From a checkpoint of a small mixture-of-experts model trained on Wikipedia.
Size: 12 layers, vocabulary 36089, 138M parameters.
Experts: 32 experts in each of 10 layers, 2 picks a token.
Training: a variant of Muon for the experts, 7966 steps.
Below are experts of layer 7 (counted from 0) of a mixture-of-experts language model. Rows are named router (the router's row for the expert), gate (a neuron's input weights, with its number), up (a neuron's input weights, with its number) and show model dimensions 64-127. Each number is 128 + 24 x the weight over its row's rms, rounded and kept within 0 to 255. Numbers have three digits each.
After each expert's rows: a language model's description of what the expert responds to. This comes from a sample of Wikipedia text that the model never trained on.

# expert 27
router:076167127114149102133106143135110126148092120149132142131126146154176130128148114101181126135107102146112117138099144097126147090159103160125178091106112103124180102108149145103143129111097136
gate0:126138155097134130153158147136141127100144136102150114124106131133075114116123102112166129134135123167154130145123136092144136128125089131150081124093161154148125100115142145161128147164109119
up0:097085145100103115159102156119135151108111121151140128160129088163106142111094135155155130136104118178171107154151110107121131110094124137120112099142103128110081125100177113143131078112158161
gate1:121149092115137127098095109093116125133116183140151123125120124137125151097128150121152194123130122143153129116142090119103102139109100134057129121155135128144100118124115162107145163134082113
up1:176114107172142102177141170121124152111121119133139131096181126145121105159097113118133118117087082109132134131155127120095138163113078135127137131148173125127137093128111134172154134134108126
gate2:148136143128109127122130111139121115144130151123079135127110147179104114120128152116154105126169119173103124161105121201142080113153133101111144099116106117142151140120140133160090120151152145
up2:180161128132115125150121119182121106116106142146083166118137141179074157091117135118128124133182162101131138149126116118083091091103122118146154161106106134124133180112141145085111084102110137
It responds to: Commas and periods. Commas and sentence-ending periods, including those fused with quotes or brackets, after names, places and dates, such as "Orange County," or "1994,".

# expert 18
router:111129115132146091114124167173092098156136147134107123172093120142126104126165114131138119132092116127086137124155143126143127107127133153116145135096097121141139122128146149134167135108104137
gate0:140141138082131120129108141126089122125129106123131148160124107090113118136109130131113070066142124099106130144109154116163157084142078103158128143143132123072093105179154157154110114135152135
up0:169148150102137108105128155157146137148102155135122123154102140132113086153118062120061112130121138096106117091146115129099117102103145108145177152109110128136158132116119108132168116092117134
gate1:129130080123072121159098114134105107107152121165106094157121073136089110131176119112099144144116129130117141076144160135115118131133142124151133161112136138153154129094107164109132133126142138
up1:117116095125145152138169128125131151114137103098121132127122139125135115159146131119131168119134101173102146168130119085113096146166108111139175166132114139179132121093121153095153102122144127
gate2:115143097114115124144091129116087113140117143135137145138076080142129122138146151156138096164096133162145083150114137113122131151128137113112145133115131121149110152102123157127151116119103148
up2:131134155133137129137107124110123133101166123123149126138113121164128085149077128157123124090115107166149088118137116157094139152139134116149130127143135127133109096061124152163137149110123141
It responds to: Prepositions in descriptions. Prepositions, mostly "of", and location adjectives like near, southern, open in descriptive prose about nature, species and terrain.

# expert 10
router:108138090111142128153144151113099120141130124071159113107095107135165148151129120132176133130108092103106157120139151111145115130125127183098151109133118100131137106089154143110137084122115128
gate0:146135102175146135105149111158163117110162057138124159140089144104121123121128129136126125112151114148152137180128127154112131114129106105119128115139132129114144095133117103054133119121117151
up0:127117182140152144132085118102072138158146110106137182148117128147146118127110091098159162155101123129114119127097133113113130127138114112117141111162141151167109144096104109122137147166163180
gate1:139128127142148129124118157116146116142140169136169077122124088066121125097131129107116126078169094099116097156146125118173109107118115140181134118161103125178106153109114172127072083106137120
up1:141145119103158123111142104134141126153116123117115141139163104141142146139103124073148144171131104153135129127113145145125109090112117122140112108060058094128120110119159132079127112142112115
gate2:111097098121116155136128132091117162113102122146151157095134143146146121080145110108090130116140124107117119164108092107133100147149159106137175169112132118157107130126158177141117138124124117
up2:086147129154102118139106105113127131137121125159134101102142110104104164119171143120139128127112151169194142127153119134153107105075149107151133121120121130150129148101099136121149092137122125
It responds to: Determiners before nouns. The word the, plus possessives and demonstratives like his, her, its, this, mostly right after prepositions such as of, in, to.

# expert 23
router:082140149109130136130132147156098115136102124112127103133090148129166151128133107129125115095105130131094109134137146117113088133146075170107145117106139164175157113146146115114145107133101128
gate0:107110129104126139206102139091140132126102090095100139167168112184108182140118160142167087142146119151131128188161140145127109150115083123140104174139136137086122087122105091119150159147129111
up0:095201118133124108092163151110094110113185126145166153137118156151140125121165150146103131154083126188150155131137144172116149129123116141080106129157145130129123122092136116122079129153134119
gate1:130086158176100132121143105154152136126148134138135118100102125112135145082114138109120123147112125136113176174125159169187149091125143114146085134117113135111119115157129099111122175134158120
up1:130138137116147133132158132187101126167141131179162096115085122127125123140099119163125101129123117171117172104130069159096160124139126140122093147094106112129120136164160067076112095104144131
gate2:069137139080138156126120103089175071205125113117104132106150131139129157111092137145165162124145147110088132114078164173143110119172138144141133120139122183114120132155153154117116120102103095
up2:088135138169171133156146151161127132120109122143128145146168126172122102132139137152112120123149102129107075081154144130156115136138095150084132136175118116164149134168131132125093140070087124
It responds to: Clause connectives and pronouns. Conjunctions, relative words and subject pronouns starting clauses after commas, such as and, but, which, he, thus.

# expert 6
router:121139071118156123173129122158122126137093156125114086134096130155117122182138108126111141116100104130137162111138158121115110073128103123100151154067090122154136064106145146079136125110124145
gate0:132157101108121177086113128129152115141136099097135126092137146116150109131179119110114091132143139107132135126144108154075116101135146132093091148134119103109147174140181141161150127153094142
up0:110078145115065146140093135136131141061153146142085136150090156113102138146120136124171157088143126125104141114128157102154132165134055127131130108122094132159128152104138126089105088121147112
gate1:115107103179129123171124162171142168165121134094188122153132145109134157150141140150149126120102131154132107131110135141118151148102078104103147148119102143189121114130162125105095094168128111
up1:121160125104172130128107147130147128131134125142092120048133119169144182120133128119142127128121146144125145128152088128185123147132125115150107092141128165120127155104116124124117117116107110
gate2:127139081148149081136146131113100105159144139131094136117120110139143157109172154127159184109143169107176133167149136113148119171160112129129115172135097114132157109157115129158123106103113146
up2:132108108163163138123149140107145169163106099141121131152138084096120098155123167104137106075193092136125152195156103109129136146145175168150129127109111121169125138116094114127118103137139182
It responds to: Infobox colons, parentheses. Colons after list or infobox labels, opening parentheses before dates, ages or coordinates, and degree or prime marks in coordinates.

# expert 17
router:103134088131119123129137172116145123130109176092117103117132117132137130127103109086141165087055109142114160160120134110125112110131124144121143099111105119133140078138150139123109123111168122
gate0:128148124116084122185105106137150106176093165103125147129114134076149144143099113154116112113149149108167113113100187084110168143156119130121115086118103115114138159153128157149109145123154136
up0:132109137126147138135166103127154120127151137133118122172102109155132142148136157156131177159132108136097132180127127141138089094118136111110154105102117121132145112124144125080132106160105124
gate1:084108108125111096126114117179070115101127110178136094122110107105097138117091123091108100109121123089138144142111144083086127125153091179103168131118145113116105126089101155149113099061172168
up1:145132171156144123121114115137160138134138115144116102119157157124162103132130118106108101156152147141130149163150137097103157083103179122178133120121118123133116130133101089134119144132137096
gate2:137180100125122144124092120129071127142134129146134094160166104118129132135140130121132126130126156128112155152158142123134107113109084100112092114136165147120166141110153138123075116147140129
up2:132139132113120163142137132135119102168139104127174139086119167089138106110107133165139122111116124131123107131152079113136152110153099202132128159109173102129109151111105085129142056163107106
It responds to: Prepositions after nouns. Prepositions like to, by, under, between following a noun or participle, e.g. album by, known to, politician in bios.

# expert 24
router:130132108132128113147098137120103104189153144112159096150082140133169136114140135085123144125099149137128149120152150103136078109131136126105159089117112132196133098134152112141120122121111139
gate0:134143125165115128108154077166131145116122098121107118131099144123092136106141115137135116178128166128131118157152129095085134108152122153142133146111083126169089121114122162180056113149141118
up0:116123105124140125142074148151164150140152130128143158132159134114140122135165139094118184123143095112141167139174134099148101138138098166117085133119108118098117127117143137158129132080115152
gate1:119139119090096149119132111103147105100138127090156124120149115145110105124137177119163092156113118153136102099133145136146137122129149139113156088109116135089160114120125119159105167149115108
up1:095158121138170135174052128116146107109153096135110172130134167102113123145157127126137142114124128099139133131084130106108190111111156133098129111135133140119116146088174126081149110105109073
gate2:145129162166126129080099145122160124119136087128184131163151149116137158105164122119147116121113154168098137131123115057122120180129141147111134142129172076075149084123163170181135154130135114
up2:112085097086146106128140128115106165143111129117135129143137145191133177146137176112142164151079083104102155161128124136153136135119149101123128134088181160153145166167102163110103067141103104
It responds to: Verbs and auxiliaries. Auxiliaries and main verbs in narrative clauses after a subject or "to", such as was, had been, ended, entered, announced.

# expert 16
router:104144100101124098159126118167141131117122098068147134126134113144132106138142113076127120110115095106141104147112128106173128066157143150121126150089138145120145091106144160103110089132128153
gate0:169140124136125096133119153123116133158110119132120122154136155113118107094097138116155100123105156091154135138144145126152158112104098140083110146139144115170113125166152105125107109085135113
up0:152103139118125148158155089167142127114096156150152144169118177137102068128133165113084161123154137157139132134130129167086157157108102149114112091128179102110118117109151118134125132095131102
gate1:114144095152113091108132146152121075078114114074152112134108110119104161126162131104150168132115192091135181130158102141110157141126169127109142095140152137129130134130093118121122134128147174
up1:128141102121115147120119130127119161161111139131155091105112147152135136104129133151139150130136138158125117073165131162130108127145108109159114120153121154127117126102134192115150157123129133
gate2:170180125116147160130157147108108093105101138140114124174075075119143115104138114123112111144108099126112126124140150112101122111107062122118087114138136168134162132093172149161126139163134119
up2:118129051104116135151110135156138099119109107131119169106120149154099172097167106145100160117137117118130134138177128110112136155135137130122142149097080161120104115111081126153159119107106127
It responds to: Line breaks after headings. Newline tokens ending sentences, list items and especially section headings like ==Biography==, plus heading markers such as == themselves.

# expert 26
router:145178112128126115112072145128090112158118150090104119127121135163143154104122096086200127107073083148130132163134157125111093090114114163106127089101108113134123123093144134123167109070095132
gate0:098066160147125099097107134094137133134105156141123095132141133157151145176154146158125148153131128138146114144124137168184112133126135124106100114143088142116106134140123117130072113099124142
up0:097097122154102126105153119093117134122119144144128140099108119118118128100129172170154080170074125185102146147144112139103138147134114106137118092142073153127147168157125119076127132124125169
gate1:135130138129130151112111129119141118113078133162144118124092134149131149138156149159138112162111129120120131156125144121140151102112134105149124116098125102152119128099162116151128110166107137
up1:152140122103181108176133084090136122154135128098171116147159123110113115176071102161145108122163138192128114085097110157177144111126159117159102107137125123134097168101174126124126115150108138
gate2:134154129130116173128119139147118115130108132126128106122183117117139195155078138121102157118087107172137114131127153104107164166117117083076122098116116149114159106129148160135137122059133130
up2:150186117122089173100129154145120114150139134138128125155146115110122128116133123121157108137175113160162134146095146137120165129156117119122141070126127111095096153119113170105133131097120100
It responds to: Sentence-final punctuation, possessives. Sentence-ending periods, possessive 's, and quotation marks or apostrophes, often at ends of quotes, e.g. government's, Landau's, ."

# expert 11
router:113152094152098134143131146134101117132153143078120117134134108153146129123137097112124137122110104133079180138122149119126106104146146155102141077118143146135117123132139170113180098105133178
gate0:105129106082117193117117134139130140143118121159133098143146130100113092147153155101186136156093105139133120104165122092118134090107069105093096127118176125093124124136137161119141117158127177
up0:120138112136151157155107109130091115125094153129095128124148128112108115143155124119149091093142161110149135136141086118156144131104155119160144171148131090144157142114108109134127125160124103
gate1:155137115161167151097095109093125146132166146111115122146159117125120149142099096103114135136123138088126164101121169108183171164133153142110099098120152088134079133111136119106111124099058117
up1:181131142126066138129164150138154109136095152144136104135126117115084123129150143125137125115135090117143155102115122138129103105121186129101122108145129126093129099144130160162111146108111146
gate2:131103129108087122145111099155163148107090139153081090135128101151128161113115135102144158151134112096155119135129124093147152090137127195160090147120127197084159127139153129126177105109180121
up2:175149133144107110125131169119112164109139136094132171126143121132124147152131097093188108107138154155152168118128125127134110148156110125112145117110125146086144138155143133116131140109105106
It responds to: Infobox and table field labels. Field labels and header cells in infoboxes and tables, such as County:, Born, Coordinates, Genus, and pipes before Votes or Candidate.

# expert 31
router:115165151097146126118093156152107170174116135131148105154083142155155122132146113128140148138109105153144136118121151125088079104138132180141144134105093115126134111112124109113136116126142130
gate0:109117080135123139117125106129156131160100110170099116125098145136136151082149145126144151142137119140139101120083136150113153147157098157139091118135081115170114108097125115084143121128156108
up0:102122097121156123124137082128144141145123096080099119125103178131125086156109122106105140125116121111156089115127150143131056118142089107144096132146128180132140081138123167135129084180095151
gate1:153140126135127135168159130123092147113110132113101141105108145111125133152100137121099144135116152069151129092095119096100087101148135115091125137135138111065130122084139119149152120085120161
up1:130136127132135136124134207148131092122156155090144110164142105126104118105112078127123140185119084136148128142144122082131116161124089111097139120149084159117141133152162096134094121128124145
gate2:137107110126134148156115112109106136122134145140080146117128133173144154112156157140103143112113138123129128138156156156140134109138126117168133134148141111134122093122109118140133128084116123
up2:119114147104090144100085126169165154161144132122147145097118124143131113136112107122130123108126101138172073149168141124115151165101120144073111127083140118153091154128116140147093113115113164
It responds to: List separators and punctuation. Semicolons, closing parentheses, table pipes, commas, dashes and and that separate items in lists, tables and discographies, as in Necked bowl lutes; String instruments.

# expert 14
router:139136143144129105144116115152113157180095125139151106115094120162178152136147090130134119121109125135093106168121137142123098080114138154112140103070119131150116098095145179114137097152138134
gate0:147118151127112131155140119163110159101112150147141131114158122103145102128136105138113140110133093114144135128116089142146129094183109149078093106106110137103152123128137120100118122200130136
up0:162083128108131146127116136133112105138156081198128109112165097149134107114094161133136127129081109137103129145107116209167115107138100155141090086113118110165115121114154145092132181122129109
gate1:142106123117118116162163113127122145153106147138148098128164077129132106138178137137171116155086110114111086064143142154112145094102120139133148149101134149180146133123122132160130164160133148
up1:092127109111104131113124101140119103170123172118134122136147106124156114155070145115104144113175128115118127142147130122114168065076117130132156153161141161156107127092097088123149152057147110
gate2:100120162131115095100163117109071090129142088140096142156158100129134138105093125143130117150130168159142100114147103164088087106130115133121128147134120121129193109118162118102102119170069136
up2:136145141139111134142091120147128094059150103130109130149144125139153155128132149145107086141123125084109144141071143152161110113153137116109096128097094136126104119097145082135129056147138134
It responds to: List dashes and place prepositions. Line-initial dashes in bulleted lists and infobox fields, plus prepositions in, of, from, during introducing places or times.

# expert 8
router:110115102128172113111101175161103072131124180084146101120072137141132120137128120094164112083121110136096162127114123122177116124161120121132126132099094095133152113112109156113127118106094105
gate0:123129144113141126088094088119129099108120129085125164136120163146147137142118128148148142140098151125130140105153126075137139142108152169122144110115150083123148131085121134157161109176125106
up0:114094130099115094166142108081094112122104137144086136138079096134089130137121135099145131085098133130100163124140113160140121155143130109149129165152092105118131138138159111129172146141122158
gate1:151122130096096121139122138154189127089140136101098141117121125109113136161099147180103132115113171115124132093105142160151143127032087151104140104108136097131130148096116152116147117099119137
up1:074145096134116148141143148125141113114128165102110177103094106143145179126110156134134124141153130095129149090124116112134121129130152165143157115158089124137090163113124103122143115067089144
gate2:149146133128149128131119172118132117129109154122140111096147100124124188129149106145110109142157068110138113138149136136159109113128123181083164118120053149128121087147153146169135110091109152
up2:148159134117142142107094118129115119143124116107160137147157118183119124152151127152114112153150103138103132151121151155157098105131126136144133139136111098144116171154123106126105118121128077
It responds to: Articles before achievements. Articles a, an, the and similar determiners before nouns of awards, charts, scores, releases or sports titles, e.g. secured an Academy Award nomination.